From a checkpoint of a small mixture-of-experts model trained on Wikipedia.
Size: 8 layers, width 192.
Experts: 32 experts in each of 4 layers, 224 SwiGLU neurons an expert, 2 picks a token.
Training: a variant of Adam for the experts, 3521 steps.
Below are experts of layer 3 (counted from 0) of a mixture-of-experts language model. Rows are named router (the router's row for the expert), down (a neuron's output weights, with its number) and show model dimensions 64-127. Each number is 128 + 24 x the weight over its row's rms, rounded and kept within 0 to 255. Numbers have three digits each.
After each expert's rows: a language model's description of what the expert responds to. This comes from a sample of Wikipedia text that the model never trained on.

# expert 6
router:108170153116139152112148122104131127132109104169128151147152082122159142149118152120124149166176136101154167151160115139116150121160138166156128135141140135107146162110140115118137128161131084
down0:114082171166134097157122122142130140101129124189119130129119157175146169144104112124110121169139147125133145134130109171127141129145117112117130132104160124132166105119119131134125166109105154
down1:144119126121157130122146115122160158100176132087114109125126123141101139130116105110090138127110097082123163121131122139118130133134145097094126132163113198143131113155144149137129119161126126
down2:138109067163159140130127130111176117123169138125148147120144103149148149141114149117134158139109132144125111074149156131120104114151116141138193110115155121119130109155118125124131143123110097
down3:107170148087122119169119164105132138088115130102119134135127122148139077122122133177151119117135154148102166153144123103129155124108118080148140109098153131120132122123129174163163101133195134
down4:084144167109104114110149140118139126135139155120169154121070098099161161161169100113106155106121140143128105112108152111117144134106154145154144131113094145121122139132137070152153141142170190
down5:122129059133176124115115152131123145146140121116110128136133154116135109157097096121093062117120131081117072118149149184138153121113113072147128134102158156147132102131054121153136133181142120
down6:153130140118126135160150141102154062153126147119121140118100098161123154131152116094099128151127136096135120150175105155096176143140137090119118138125133118116103096114128150073149168124121172
down7:125173177110067148130133127106103120149093115119127160122124121132154130132123118151128123135113124160106126159129108115104102114133129124154155159146141139162147163140114149148112106130097089
down8:203118122126150116127114144152139127145119135118130129121137120164145118161121129125111088156132137154100097176106124087172132119124096142125166119148118098127104121174099141122095121107125148
down9:104157144104156125155105100108156140154156121191125121156137129124112103190089102133095135112133104088101135103101099154117140120089134143104156118142107096177139133127159138158135103142111122
down10:110127139172139090115078091090170152118110111132101131105125140128137094115149123168108140151101101105128122066098093109157152128115154129122079129167146161097098104140129117163084138110075147
down11:120155183136122100155115107115115086091168104160157122123190111082132151091117134109098147137190112165137128134134152104167085151106139087144120096115181111145158155115140101138114089115134109
down12:110101130121140067104147134130150141154117139143123142144141169083163122093119100148119104110154145117137090122092146136104095140132140097106155156148173122146126115154136151110133075091149104
down13:163116073140141117128135154135162126099117082152137150098118136123151124123125095117132174099150140083107098119148118100129154142149152105168137146136115154117163129104155125111121125103138152
down14:167153145134109114131119131095103107140094112100127134167091137154106110126155118098151143093080142134179111161076129128147139128149142144167102029123102130127127132114111107126090117133142131
down15:155149110136165173112145173129142128136121120111088147109146118141114110090090096158137115130137109097072119141101180124141108132095127122115113156099140126163131165147139144114099057153108098
down16:082113129150092161143129117144128143108141114177090053109094123089111127085104177125106141121106157128115152142120158111101154113133135132145145163096144146100109149097170105129107111120134113
down17:124160117128116147092115115104147102148160121127138108093112129140138118147070096141112101102109139113139161112096175163112141102162127134139149147117171128172152130133145133127127151157114140
down18:137138096115133141141165107115137122114115145134149115151150117077135146157100125172115134086150141122155093108099134154121128139101170099113059157089128137112120117137147154100153130107147130
down19:180137130079106123121161127096150103110097105141160122110104166166110141166135093118086167143132122118105136133123144099153144146123164108122096106139143141149135155099143150119117132173119122
down20:168090167118115117078147135134132153136119150147094142181087147186126141160117107104135163156087150126140139158120134189144124144159097114112138128137111125125124138131134179153119141146111085
down21:096136145098072131120113119154173119143073121123156137160118112078111112115136132147137094132143145143076113108127125183143125149119101163094151156093155167131090114147153113113143125126153059
down22:123134122119106124172134099111080098101130112142092133144111099117118124103108127116146128158140128096192099166152147101091118140107128050135142071097163095124123145121128092133119123103148108
down23:110165131167163111122069098148123148130088111144124093100185149147099126136154130145138120112162140175140162117146125141158165141133127129086108201118110130166100136157134176142117152141132110
It responds to: Adverbs and pronouns in biographical prose that follow was, is, or a sentence break, such as also, later, then, He, and known.

# expert 23
router:081159147123158141119151107095132125101134122142125129155154094124141158145127137138095168169124166122182115152102117104119120125152128145147126149130108107117127159139147108156112126128119119
down0:152147153123096124082119158161126123133159169113152177116117093132133117103094144129179126103129111101139138150123148174097133141106108129114095127139141157067139099123153151141102109086173161
down1:133144132107105112077125138133140151100099145120107124110095127159117110145083112149097118158135108117130101138099143118132131139140140128172102123149135172130132095125114137108145145088083137
down2:140157130124116135129150205093125116127138135122147109141098118117137077138147127118137129136109169108079152157132124153104176132127100094125138160110113112167133137115128143117133086139103128
down3:143112149098112120144127100145139180104114118118099145141128125110133136109132127121128165130114121133143087136183131140107165115151153168114123130126068156138072112168175123113084130152136112
down4:130094132113121165159174109126126116111166121131139144107130132134124134122086146108103133120181158108141138096128069163164125128130173102135106105073122116145132106143179156104144159093148118
down5:142153155131115118111134151155080150087111139109132128136110053118107146109158107142113126152140072157114086162160128132174152120162128112137139128094142124126133135144146130123070136101132117
down6:158145069105173144105143113085079122124173111133121118096116150101171084142137112095101118116109183195127201081144144104175133121145152119146113098150110126154133143101125093123119140122137140
down7:159089115126078145151163120141161125133075085133141102137088152124144103141143104131142105121102094106150116131124122153093141153163134134115106140111132102112136101097144135134096124106162112
down8:099107096169159057127109065147078131083127145106131137076135116097149066135100116137119158159118114133139147125093152111097103125119090151114110168138122143121096111118134081096112110126144141
down9:125143094114142127099117145110120138098162111149152138145117142164130103135089111174148173103115172153166099108143097114085119113120159132109145165135186172115138154154147137132127165133100121
down10:137167084153127110169149118122170122087111137140111105144125125121139143100163109098115098129116164088150111126128107143148107145134135106118128101114164106123138078101140138136150142115126149
down11:141107119159135146075124158121111122161143104117111110098164173124078178124115109117079153148118095102149120119115086102141115129100134227136133121103193138113111132124108093118137091145083137
down12:146138143081136157133095135120149146126122133147153142146132155096128116111136108118131176109132146123165080118125093117151096130162144166117112133137089120134146152148133111142106152093128171
down13:082134104112165140147095151121141177096134126105154143127137119155122133139108113142135128115148122132113151137151141188095175125164103143152173164165155125138095157104130091122145120115170125
down14:124151169183137112122167122119125145086141169147126115104139077094149099109099134172099147093128176135134133099089132108112142146156149138123101133167084117084119114134155116143146119106118114
down15:155130148193138132148108096099140092103142109116122077127146142106106113118126167126104138103148153116120171133137106099158139133123119097118080102146126124099120134137142124131121143132110104
down16:170147150168116092146153091124139122144133109135111135132108129078116103074160119129091131128110076102166137170076095090090129122130119130112118091144110150118130091146130070116116105138107162
down17:134139069097131124107159121126115140121111166147093133117127124102101124144141148101123151081126152152139142131155155108147135137183116090138163183081190116115123126138105116167125117096095133
down18:092145090112126125120155128104118086160171115128111104152077137136109147159142130127148126124158120097105153148109125101136118105117146154133121132141114104067200138173110129131108133129139105
down19:107149160127133135106141128127152117121130151111127129086139143177130111109174139133132115131099119111128143170114121122125175123159145109137092125133151128092144155097106158128163161125125126
down20:135089135112152167146172092098118128107138134099147125128155106175125166141136114152112140157095134159125129153093096157139127140140115171141135125110155139086133140158150114116130092168145141
down21:099101151115160114085142095146088128135160101145088146161148125145092128127117138150139144108130151133177081094143161102129126124113087102122143117140151138183166143138151161097171200104171122
down22:126155106108163135140152164161167152151171095108121146105139156158121118131146082127141120123156122128143163110111114148140142142136128141131113109136167121087144100117145164146085129129098156
down23:097167134119155153118130115121124162151139091118050087087099118134146131123135164130128174130123179158149137159135132121129139135182156128101124147125129133106117137094090151119147118153102193
It responds to: Lowercase single letters or short fragments in the middle of names and rare words, often diacritic-laden: t in Cătălin, n in Bosnia.

# expert 0
router:072152121130112161084141111083138122125091090168127136157153098119164161151126130114106144151122127104148138102125149138117150121151114103143089158107090156087141168123140089125146112163125125
down0:130086178140104136108144140129151121135079090151128108141157126106195131082102141170121142093100132173101065133149142079069121139119164154143135104144121102063123133132112124120117141101151151
down1:115153124144148141143120124135118133128120137141155119137134170175099168134090105132114130136142111106113161165119166154109125119134089142153184133113130101156103120146131094158153130116122113
down2:154127125137115164122126125114155141143183140102138151123115128159154124137127145137114101162170122144147126118153108107163128112149133079131131128081102159164138131150151136166102099140090126
down3:144146146108161116121118108080135121131107113141153116140167130110139121106144129107133112156126120143088128135124138152122133148146147089133082151108123167126146125121143126169135101103161109
down4:113165144158143156090127144139091096141107162111144072119109145163110130164151118141095085140148149143130131145092127150102132128155130141135180102141144128108133138113115149136127160125094122
down5:173138125123113115073118119140165125117137156095151118125147141100082102121126161119189093119141098156124122136117121133148133143168150117144127120130095097123075122121169108120085151130136130
down6:121111138106107106152098140113100131111175098126138088158161124143130111119113150125095096164138136114121143137135169116113122124098131059112099090064155101128140121122134170140118171100145102
down7:092173118076103129163133087091124090137115135106148162113147120114194118131127181136118111088129087144091125110112114096157158124113156136095103118113098153097118101145152119112146110107132123
down8:130116118101133104130190109117115112101138106152115109152159104133148090125143157123089114092123108138103147148164116156120118123086129120111078174086112123105135212164113132080099107143143114
down9:105144128097141131167144129133098091083180087130108143122158103166127103141140154123083109135123138132132112114137110132152132093118152115112152171082112128128111140196150152146137149133162117
down10:141144064122089136110151074142102136122098166099144121119129138164103083152118147128143102102155117140128139126171096109105157125147117110213111124134094112143115149120129086182131165131096112
down11:117138094159141120118128110143139135126114134150164135145105076146136138136105116147141123165142110099111134147125102177137087127189105128112101102081133083167138150157114128151144119090139096
down12:185143114151130126134138143131146124087125147125143121129134130119157145105097153135151131106135141115190067155094133123161094141179131107132151137143100159137128136168161128182109199150125151
down13:103148130110123140147147154102121129144131113137135160102121199155108105149128097133128169103127117130139100133107133134183162095155142099110138091140146108076131148160140124134096116108119157
down14:129111106182112116155113133142110117125163107116104104137107146134169148169099096110113151168125130161136121138104122170186125125103109122119144130150127153131133083120107123089093150142111124
down15:150121112138111134154133138122123094108113141100145141170105152151118106105133092117108138100138176125146119112112112129094125126116129084152151148129115090198100125156156106150129121122179145
down16:159101162139110146152113094133184103117151176120150128107151141113092119110088147123140113150169138112124093120164148179108114129123123076138135112118165107178135138086099148104108147162107152
down17:100141121122078126126176132109133107120145187140130053146103123158108101130103156120091094127143123090123133172110104110097067111118125089120125119129162167081133141098141154121118137150163136
down18:127117106173131096148072081152142125139166131114148171140097084159129162168160133154137092144129108163100129120128147123150142156115101144136105122102126106125113104136123135102138141114114100
down19:132176102112164149106162095137140132104129150148063110108167129105162187139094118119167124121113145144151166133103125171119121137080130122116154194115159159108151114129154129129124106116149139
down20:112126120110139096156145114105186090165135099136109113120156141114126143154157121124192169151115149140087147103112163150168135157108133123088157140160132123151169088103121165088113095110114136
down21:099134119126110170134078116141096157133106152115110131104103148187122112081140108124147154176103143136163110097122161154152173115127125131134073147121138129122060089148155109114102139157092121
down22:148097133130153135149118099163105158096152139094114157123133100128140090122137138107132103106135142135130140125137164158133138148136140083093102164152170135126135110185151134142096102123150144
down23:128173115135144150137145157110102119161137116104102135129148089137142155133133127128159097137139104109117135126104126079146147122123152078127163101116147098102164113137128140141111144106123131
It responds to: Clause- and list-linking words after a comma or closing parenthesis, mainly and, plus or, but, which, who, semicolons and ampersands.

# expert 27
router:106173145116135151112153124103124125134112098166128156145149088128154146153120156115129150165166141104151166152154115136117149125163137170154130135139133133108142158106142113119148137169136083
down0:127139164147126139164092104103108100097141153139119122118159134141158102123099177144112140164137129110131143138116158115114142131108143149166123141160145099178147162124118146155091168141119138
down1:139110131109095103144129154101131148147115097127132137136108117121116084126151139098107095139088154126089097125114153151064113124067122097138158110136140116136129127158116158081139110110112117
down2:122116149085143064131154142124149155154105122130147134101156126135140111123139123113119116096141121155121116106115140179118135148099111124160124080175172110129130105135095095154127141132165083
down3:129133096136150129158146124153117147177146125154150136150111122107082096092098176159155112121138137146091121131110130123126113148082139109201116128173128139097126116161138126070145121086139105
down4:106138092119140162145100170137141125093117109120102168128099127133094089141106130146116123158081150185128101177116167178121150126181091098141140088090140116123122160172161146146104104128129149
down5:108139120165102173126160080143142127105124150100181154132088117125120106158153167094137108173156110120145163109095162116111094090104116133104125116119136120102102097187133105081078112156139120
down6:120134105136100135067096107145122121077122134143108159105107126138189161194154121147118117132130144161113102118134114118144097128127091147153147065134113113148152078123135165123137115150123149
down7:135112108091114134140087150102112168184132132137112111123127136126161113153173151099121068130165148153132157158165132143147075138077125143132118149205132160150115119106106144132138110072129141
down8:118134134156079116155134153078147102119152135125126125147076145144103129127120122120123112186123163096130118155114167114088146134174119156138122082132128136135097148163134118110120110140161110
down9:142162109153101111107132158116144108138064158134153150148125142125115108160134138150161123120105137153112105121177166173141062138080159091144119141141127134147138146124158124112116143131143113
down10:125118127060147078169097100100077161138100092098134121150104132111114095159094144136130150135151107144112186124108109072127113129146103147197121073140133114153136123097166089195153127108141092
down11:191103106175184135072121143150141156140120158126150103148079144153090082113162104090144143072110085106151149160153095140146128138143159100148109154140140105131166127148147121116144132091105090
down12:118139128116147132149088138143148088157134133117155164129144115095125126132095173096095173152122143097149122129131082100136145156138130129132146106121084141081136103123110152117120132133158157
down13:115109089127104129130170149157167147166124069128123138131165132173093139117156134079143128147122130116143171122160129109116101132067148104139069158115095127146106127139143156118107142136112160
down14:131144138125136122131173178127134147129151124151165138145126131107086114142137129132128141102136094144049127103118116197156129120110141159134159133095191161141106101134123156131142133129159132
down15:111098118156128160112137111119103164088088124115106134104128156121135126122123107151125146137137143170106158186119117161144158125155111138132144160087094166146131069177163111092136144158077106
down16:124100153152128117123172109155148137131146136148128149120098126112144139108083149115153134075130102173109173092092158126173135119147109154135177125140113156173149162154129171130120051117129132
down17:154107130155130156162162085122138103147069122122103166114089149127104152105097098181106125135099151160061138126111104126123145118097121182135133135137113145102127144104114113151171105119161129
down18:136144146087119150150112096120118160132167150143139104133097121090085184110155123142146138118121124090106139181138098153188152109157145134142152084120114143113090138144172121133145115125108144
down19:148121119144149126123092110106108168140126102114131127082110117152125130107136076131096105121093130142157151134167113136116142099138121164147159116195147140062113105120137160158158113135110177
down20:109167179144090149110116091099114146132165171144128148165100087116139079129132155119129144113114099124140133131135137122141108122162131123145152102098133151131119160160152150128102117154107071
down21:110156153162131185138156124137144128147124132145091095130078157128149118172146141123134147109125154117132103094100107123135152161138114109162157114190108137075144128106115156177122122090105130
down22:152111112143118134122118096205150144092101136111182137147155126143145113147132107140119064125154132088102126146131107144163097132102153161142111164092147126118080134102138149120116117137107140
down23:133078113128069131127155120146129092117137139161131138117123098114153122147072111131152110178102125139129045148132160137101142133120119123151139085139130151148135152116185121122112104143129115
It responds to: Byte fragments of Chinese, Korean and other non-Latin characters in names and tables, plus stray pieces like A, a, and years.

# expert 26
router:094142138123149133111147120109169152102127106166117147144142105138165146153142153100124124162154167112140207141128123136121108102163128153161161148123146100127107157138133130121117110140132087
down0:156135147116142155177095132120100129143183138103121120140139135126153068107127127101103080158127170154108143101117182134122137135130124143098096146101164141116114147119144091154128168141103103
down1:115112152097089147166135120092114142153113145150090100097081136133163095131149083097139148150134112161138150131115114080131142113143073106120102090119138131106129123107159132127149163150131133
down2:102094091185126089072116099146135129118108130148110148122117092165139173170117129151120130138155142111152109138095101094129131128138132150136137126134154109156131133106136145140126109141108108
down3:133138161153111132138166121123125140102146083154136127126129104191107137115143146127111111189127131177121123133107133103181103145147148047151088145135107111156138158142127147113105122144091087
down4:173165129104085127157114106141095133123123112131174135110130151105122121129147136087130159152098107156083150152086129159098126138140129198131134110114133131153183150095141107140141147090143145
down5:166141135098100128116133112150130130106134112125170139130124125109126149108136116096120128136126140103110081130130134125109135137127159146121097143090077092120109175174123119165110158117108096
down6:142124123135126123114077106149122107105174147109110133145171144114142128128090095129128139122063169123133093141152126081122101130119085111145111130143095112154117111106147112133133142092156120
down7:155129133091135148128107137135153146146114109120148139136129104130120142167108107117130129194130130100096140137137129175098133138101115126167148116148103165135134139116110185103175149100175118
down8:095129089128153123101142131115135126140088167106097138146109142094102141122142124096119124103112089088126130131119111155141147109127102117119122176124147116101151146136092098101147094135134102
down9:120108086149156158136140128128115109118121147090128102102145134112106096085152109125131129146134149124155162092135153134100113123140130088132139120157135104123107109114123101124152091084089155
down10:148130138109126116141107115117100104129110112164111168116151147128122128158108128125118132136131129097156111112088143126119080124145091111157104129119164183108132120171147136116161132097110094
down11:160172153135094159103182139146145131142155108094127115150120134098072144112160134134162120124101130116094136165136101121161140122129143094097078128122148121124186129124129130125074176161068150
down12:148124120101108144131091132128136121115130080107140155136107110158065144149134091168088142102117186122128146153115157126136123132109154140151078120099126095168131118153076159103152176132118092
down13:172142168149190121110157125153079107141121092164125139086098108116139109153133142125122098110133114150134138118080158135142052110148140134100113145145106123135163155098119097087138131117113101
down14:153128111141141154127153155161110106114199095148165164154150096080107133108175131105138147082131100117152105146136165114140103118159128087128187148145138127113157126156109130125148115095144116
down15:123142131159108105122103132125155086137117131099143126118141192090122134144136123176153131130103154125144140099132130146111127129163164164085162117142156078156098135089132156128117125096091140
down16:117130127162120141115157114168144138128156147138150135101090156106119181132178126073143133195113153088128147149132148149132131118133146169124138158158099119157115129117132163107146156151106152
down17:154145110086155110152130144100147122148138127117139135098161162138148151099119098173099128158110094133117128107145136135127105133131128109123143106111145095165156113133128150158144106079105190
down18:164156161110097129134133148104105151105150106134145111119118130129176095105116110123138102120117135151139117168085100132126134152154113131074079078156127142125089163126152167159121111133137127
down19:121093122135142131129099120150140100126168199114118128133138123117114122085134126085129155083121118104181126127121127122129109138124143088151116140164162127116168116057123111114142115114088118
down20:157145130161130132138103126141106129107097082125161140133099101097069098167102093133134094136128153080121157155173120114111100103133104137104137154086121139169106119122159152085098179121167092
down21:153113112175149155100115110151110109135102118091129143137073136147178157141136134096106177169106145122152106112129120101107178127135126091123084161130060151115099058163171135137135137129104081
down22:134156159160090146130119178144133130115156141131118105115109124152128123098122114147115114131139144106151093174100135161158126141079145127093154129097134097121111145178162114181139104130139125
down23:133156109155111125150110111106109102118184128166132166101108140131124096152148121140113153153102118123102103122077143129118092103120103138119148111100089122168138109122155133092127128109125062
It responds to: Colons after infobox or list field labels such as Website, Record, Preceded by, Released, plus slashes and dashes between years.

# expert 13
router:112165144103146120124118157121153151112134115137147154151121099108154094106164146091128109141140142135196155177083156142118158120121114106127138108146113102081102152125175127160133125170132132
down0:129219150113143115116143140099113121134152179128144094120122100146123162164107162148125141097159121169165119123095101111145147094117180159130108109113136128114122109123101151086094116129096117
down1:127162101121177085112110172179080133153130113082122139115147099134105159163110113147155157156107143160116118125147181144145200104130134127112130143156112154144128123174157127120114149109112114
down2:161114156141130134102140120112118160126159098098104132109101125103106128153146085132127105143180147142128127167116100156143120145178178142159154140110090139096111120127111178133135151118163131
down3:126095132145149119138122146128166105121167160113159117119126116136111195108100145129146114161146093083137124119161101077106113127117127118136154152155132174130069148177110121149144130111159165
down4:128105112159125143117099120137105113130085072134104100135134150131099082140113155159115142194155161140139141122082134115116137138148131108159132117155119109118065096151145135129108145124111097
down5:127109104132111125109177122096133130115118116140148122167111158109114140146108147161128146133102105100116084165150160113099121112193149092175167147144180143139129153134121123104153165155140129
down6:183124154133113121127121146099164151127178137143128159110115144148154133114136174132112104136095152150133141135117156137104160149126150150108151111112140126123099170126093145110106161161156091
down7:122144155158151141114141134141137168131165125147100127150080071150129071145127133131115158139128182151187126135130139173105124122123139086116132165118123102149094103105096094132094162109139141
down8:118127156130125119126112159150120138097170154104091143120139103124112071140102094089167144175120118151130113149138124105106122131130096124106186136137175164137111129140143127173074137149122130
down9:118143147144113138111151111134120099078167120087110136167159148143132144088148101178156117128151188143108107094110163131154129128170095097173140116125108127185124117073143124127170146134146110
down10:148138137092105124124136116142143146131115117150119144123114110147125134184113177120162135140114091141115117146139112098126140131091165154151153094142108095093135116136118118090111150128173115
down11:126112129143129098147141141129156127108161114138130164126115136172088171118108154120141116126121105134121132152126138120141099137128119125148156128097136137118127103175105124096123095116130114
down12:137099151108113117120104106089103082123121155145121158078175125144150132111141119127136118146157109163153146116075113168156176136105129117093129158136117169090113123155102135132084176109124098
down13:119094157129177150148102135106147131153135116141158116145139092137140160105135123118130121136120146126142080153093089148114129159153121097110163175153125084156124159163093082112087157160106124
down14:142093130122108180090155131090143115131175094116148153109156126118149132140134147119140085111120127090131136137168162134133124128146140082141128136116170145099123114138120151102123075133124186
down15:125120142120120134146108108114122112093179123142111118124119169182119093107140156097129131143120120158126210116141153141136095121148133107130147120113113149130151147129157124147122169137183138
down16:130101152134142155119090117119166096157129085132096138109123140160099074124116124111108178160135139109143153129080126110165146136097141130120116142145085095141112085164087134149132121101116146
down17:093159120087130129092143171101075113144136137105142153113131127117160123109130116151145147059109120126126115163129139120099077143108145129120141122163110144111161162139127086147179099102080133
down18:110093156137157131138094118103189140120072091155132164144076108125095112132106142098135103155106153134112107105125123158158110111113158138154108124141160101108138128147140125153132157093136135
down19:124114100092116083158116093153143141120136089121174124139134158114153088104104175124110138120156159139125051117140106153150105131156146102135118117095134113162072127132110124140132168113128092
down20:156086108110118142125113135116137139140097157134102128152127123120112141146090092087152134091120134124163140118132136127133100126113141132104120111095105180097104104161104176127101115175125135
down21:108165185097129159112092143158124154117110132150124153117134132165147132103103153141149156152100128129151168120119139164187057154155138121158114077142153127112117119095161156123121140142108161
down22:099084118178141145107099127115134145111114145148110143137117163104082083069168118111137128146149102141119147138089162133127110131130112086142093154177117112101114131202141093113088114119158142
down23:155164137138130134111129176089145111087098111133113127124111139130157170106147099153099125149114140157088143155097140143150126113139134139165090085113165136116137126120156118155091145100088089
It responds to: Opening stem pieces of longer words that continue with a suffix, such as administr-, draw-, form-, graph-, rel-, vis-.

# expert 21
router:095175130145164131112113136120151134115118119156143154188164065114148145136161161094089156117146140124160172154156105134112154125135129135144143123130117149115136144117162099124152131161120104
down0:128107127152129177149097139123084138117136124101081127104138136157150096137148133117118103059108169143142126144143169171143076119131136108121107088122075135100154158112149124161149170152155103
down1:115096094126121125157142131145118144092109116069145112157109107124126121115118140091150164091146111165126146155124130118094168124155102149124166125127152098094087156126155103156135148125140133
down2:129098126151148120128116135144156119126094141117166136109112147137128087083127130135113121033122119160101149132128112113129126130120165135145109115157151139134119112135119150100129152124149162
down3:150115136174112147085102128155132124117118115140115117093112125123172080122160107091120101159090130130130180146124144148203149135133116172104165096125105143131115161112097166130103151132163093
down4:120134133111182115129072132121127159132136151118143136115132087142105149116110138132107157123131076113139120075125134133056128144161106143109131147159129125084100117138099103123102169165115093
down5:115160128154123110117138160155145119129097139113104159122135152091117128124111096101150150144168130124155167154121139137140136124129092129105103096131118173096110062136134146127143099150137101
down6:154142142110153128137115143143099126145111109129154091130119124111146065159111131114114064157126145114092138109121114139150104137135142129121049138175092111150118159069115151105164130122087101
down7:125134135118099125129132135129066132139123132127133128133124128124126123136086123119122122255143119100158162129132135127136129134142123127120137130120131135139136130107121116138116126123138128
down8:125140137089188132197105125145132143109132185137106148127141130122105172130110074165099139114135106103144133108167130151098086131120059113102104149099084153148129114130144118125107147153136142
down9:131125127146116113113140103125144156101080122144117145104146112097113130083127123086138142162127095128129121102155110160081092111138114116122157125171165102118147081149115133162154176121181140
down10:106125121117157169152096127172123110162158113183143148099134168126139147143129119141132129133106124079090121103158138127151129136160101106118087124101150147104138136109119129119154120141129075
down11:121121123146166121096146118141122104112090162109127133134060103100138132161145107146097095097122102096088151121145119147100086139144104117072162107092108124114128099112112123156138153159151122
down12:140117121062124084102125155127125106146133134100145154135164132139145104109140165147161089121134133107124116107153129084151117096157116133131102164116141118144163148143103078133123113153093076
down13:114090125137110120149167123121152095108174114161153134126107127117120137097133108097135091107151116132136123142130117119152115137105149149127131106160106143098095104121152136078147111134106113
down14:152114161146152086171135156154116132093138139151145150137111132137117117150108107118130128084135152107109153139122084157142153137091053128101115113152098109124115155127111114125149166092096116
down15:129101101150100159152143087124107152112113131094146120106102145106117128153095119124121107193132157115117106117144157099134122118150085169127112126133132074145126190108138117115102126110155134
down16:128145085103169104107121143124123108091087142130143088118200144148090201114190104145111146120121119119122129132149149111112163121146095150170141096160095103069127151094107089099130185128146107
down17:102108138152091164163103132125096110136092105161138119110173167115123141128145133084146103153138144144105137125143088103120095138125133101124139167149118149162095143169126097152124147141165112
down18:121114089076133109130150127128117130140168137127112122099211148109100147105119142140132129150121141184154155140137173168084176117097101125111134127123139128146128112123115101126145140088157159
down19:147113140087106136140122154135131109145122139125165117123161150111159176100173149130107129103138130136126154121127119104119104113134100129169123081129157094108157148128127125158120116166137119
down20:111117125153152123154091134191133137119160154121118129158144099097173141175091153156080114108116105143083146138146123109130130096094086160130099172121156088152142141131122112114124107098128150
down21:069150110101116135128146106133130059126152083110132145123176171155103133122143113093139165172141152156135126150117133098114171112118114144155144157158163118099117129150136142148088126140157150
down22:103100147090097114090167123137123096104153122106147159130146165082167099130123108141138109170109128135126119101162151114083118123099126161132131132167153108146085119106099124152165121107171100
down23:153131126152122160159135173091127148122119121120099124129108141171175118114177154116142135130152154135098123170148118113183143141160191079125129101117150116141091151125131121127176141120126122
It responds to: Relative words and prepositions such as where, which, that, in in biographies, plus verb stems like set, part, and develop.

# expert 3
router:092143149115135151123164137109139128131124097147132136153131096130159131151145150108107163155155152100148158182143115128116131123150126165141123148137125154099136162086145116122137142146114068
down0:128138129133104133147142152124111124103168157131137099156127173096134137114124125115132134182150119142162092107158156142100164119127107114142103143134178110120127146120140093175144149145097129
down1:117138128157152114111146156105127126107118137098154125137150109086115110135127116126125158084117112124137157119111177181100160136138130114151090153108133119159148145123151085093158140143120136
down2:106136119117182133148114113128113125150118122162125145087117110126107157155112153163111096156108134101124149155108142156113135131141129099160145127117111100165151177077118127082108097076114158
down3:148134139123118085085182080124111121121106139115133122113110138111131125083132129136145158072094136083143148116116086145117123127155159152153107149141155110131102108076149109090127128124122123
down4:112151118151161110088137135168169161142146144136144148100072096155125130161104170118133057113085128124130145106143122152142167117107165138132141134129126163095141131152159080128165127121132113
down5:133118142080105130115113099134106103119115152125134167090101150094093171080078169101151121132159074179120122107171121137139140163139124089087147124164139155142139131102117165112158133157085127
down6:102123119132067123106140131157117116136115078177144181120114140124107142103120168131095153138105164119104116105158138131121188125115125144111159153131138100152134161160136151110123133116089136
down7:079134141139119112147221126099146109136107125176150093149097131131147138142132100112137144120139098120138148136116076101119096117136095154111174152086132123078105177097123134125099122089130085
down8:158132127121165133142120122107120110137144116122119150139108094114104115140107117185154088095137130111160174174138146147151147156093110076161124093093163107122144145091121141101153100107097165
down9:104125163120126112132175114105186101171094140129116104118148194134117119063142117132133132143135102108124130179129119120125126110152104122176094127152132138118137123095154134137117118131130111
down10:140098088119152119129103116130096117134135117140154090102157131099172114098125104120137076106138158148138121138130124113126117130135102106124122115140144119118175143131116123123112134117145118
down11:132128127111098165125110138142151130110134138098152185126154116126155128125128102174138108111126135170146077141104145130159154113131143142109126127116127148166065152168149130136092126129137134
down12:128095077159124125161151128109131119105127122135168086121152128103155188080128099117109050090149155135134179128118083123093120108118100168133176155127153131103081165089135110127092143113143136
down13:131091176090115123133094133160147098144148087147123117166130125104121119134089157114103155130105126164116135104152116095111102133109122101121127108121146145114157102107142149114136100123108114
down14:144094102100148116128156120132087080139141146109083146182182126121147135146106141132095151089141107120146117150105143158120132136134103141092121153096134094151138122140128186121147105133114128
down15:137120115133107113147138072100087109114155119102107155138159164101144128177125156121138132147147117141145111089108124106135128113117101134087163098123162143151171125073102128105165140088093116
down16:167161108131202097133125170118132159122110108133131085111182120133159143131097109133135101100158100123145167115110122160154088120152102128126145129125111117204093150109157100121152120131144171
down17:124069093137104122144124140143142136128113115118099169138148158099144129104105147101125185127122167141087120097135153109120119108149126120110166142124115133157149066145132147123163133149169091
down18:063110077091112138150097161147117161133121104123118091156175163142164179144161132116134136086141144109126132164116131114147099120080115150147123138143105141143130123106121096121095121109112133
down19:077124141108080140135106100141086134131097097112133132125097130104114127156146135114145197164136142114161132159109115125129143137115125175124087108140089148171122115158168124136131102121129122
down20:156083118153155139129123127121110131123108110139124141125108159089123140129124096142107192163103126126177121132132123116084145133149104113077177141155133115128160183084136146107100129158150146
down21:126087138154133140144112116154105116108141115136148133148152115110143111097088166095121148145172083140137107142126132160154172134108145101160119110152090161112173095150103150135123109119089100
down22:145139131191159091150125085136129090121178105122138144137160125103140151128162125095143180157154123091134100152162172172110127142121091152145153152130121138159130100148161164130145112174145113
down23:113136110125123136132145078139140124118124143098125107126101106109117177141081115137095139126133114170119154135174116133113142118130080148127151115090152125122121161111129167096127103094152145
It responds to: The first word or pronoun of a new sentence or clause, such as On, However, After, It, and the he/she after When.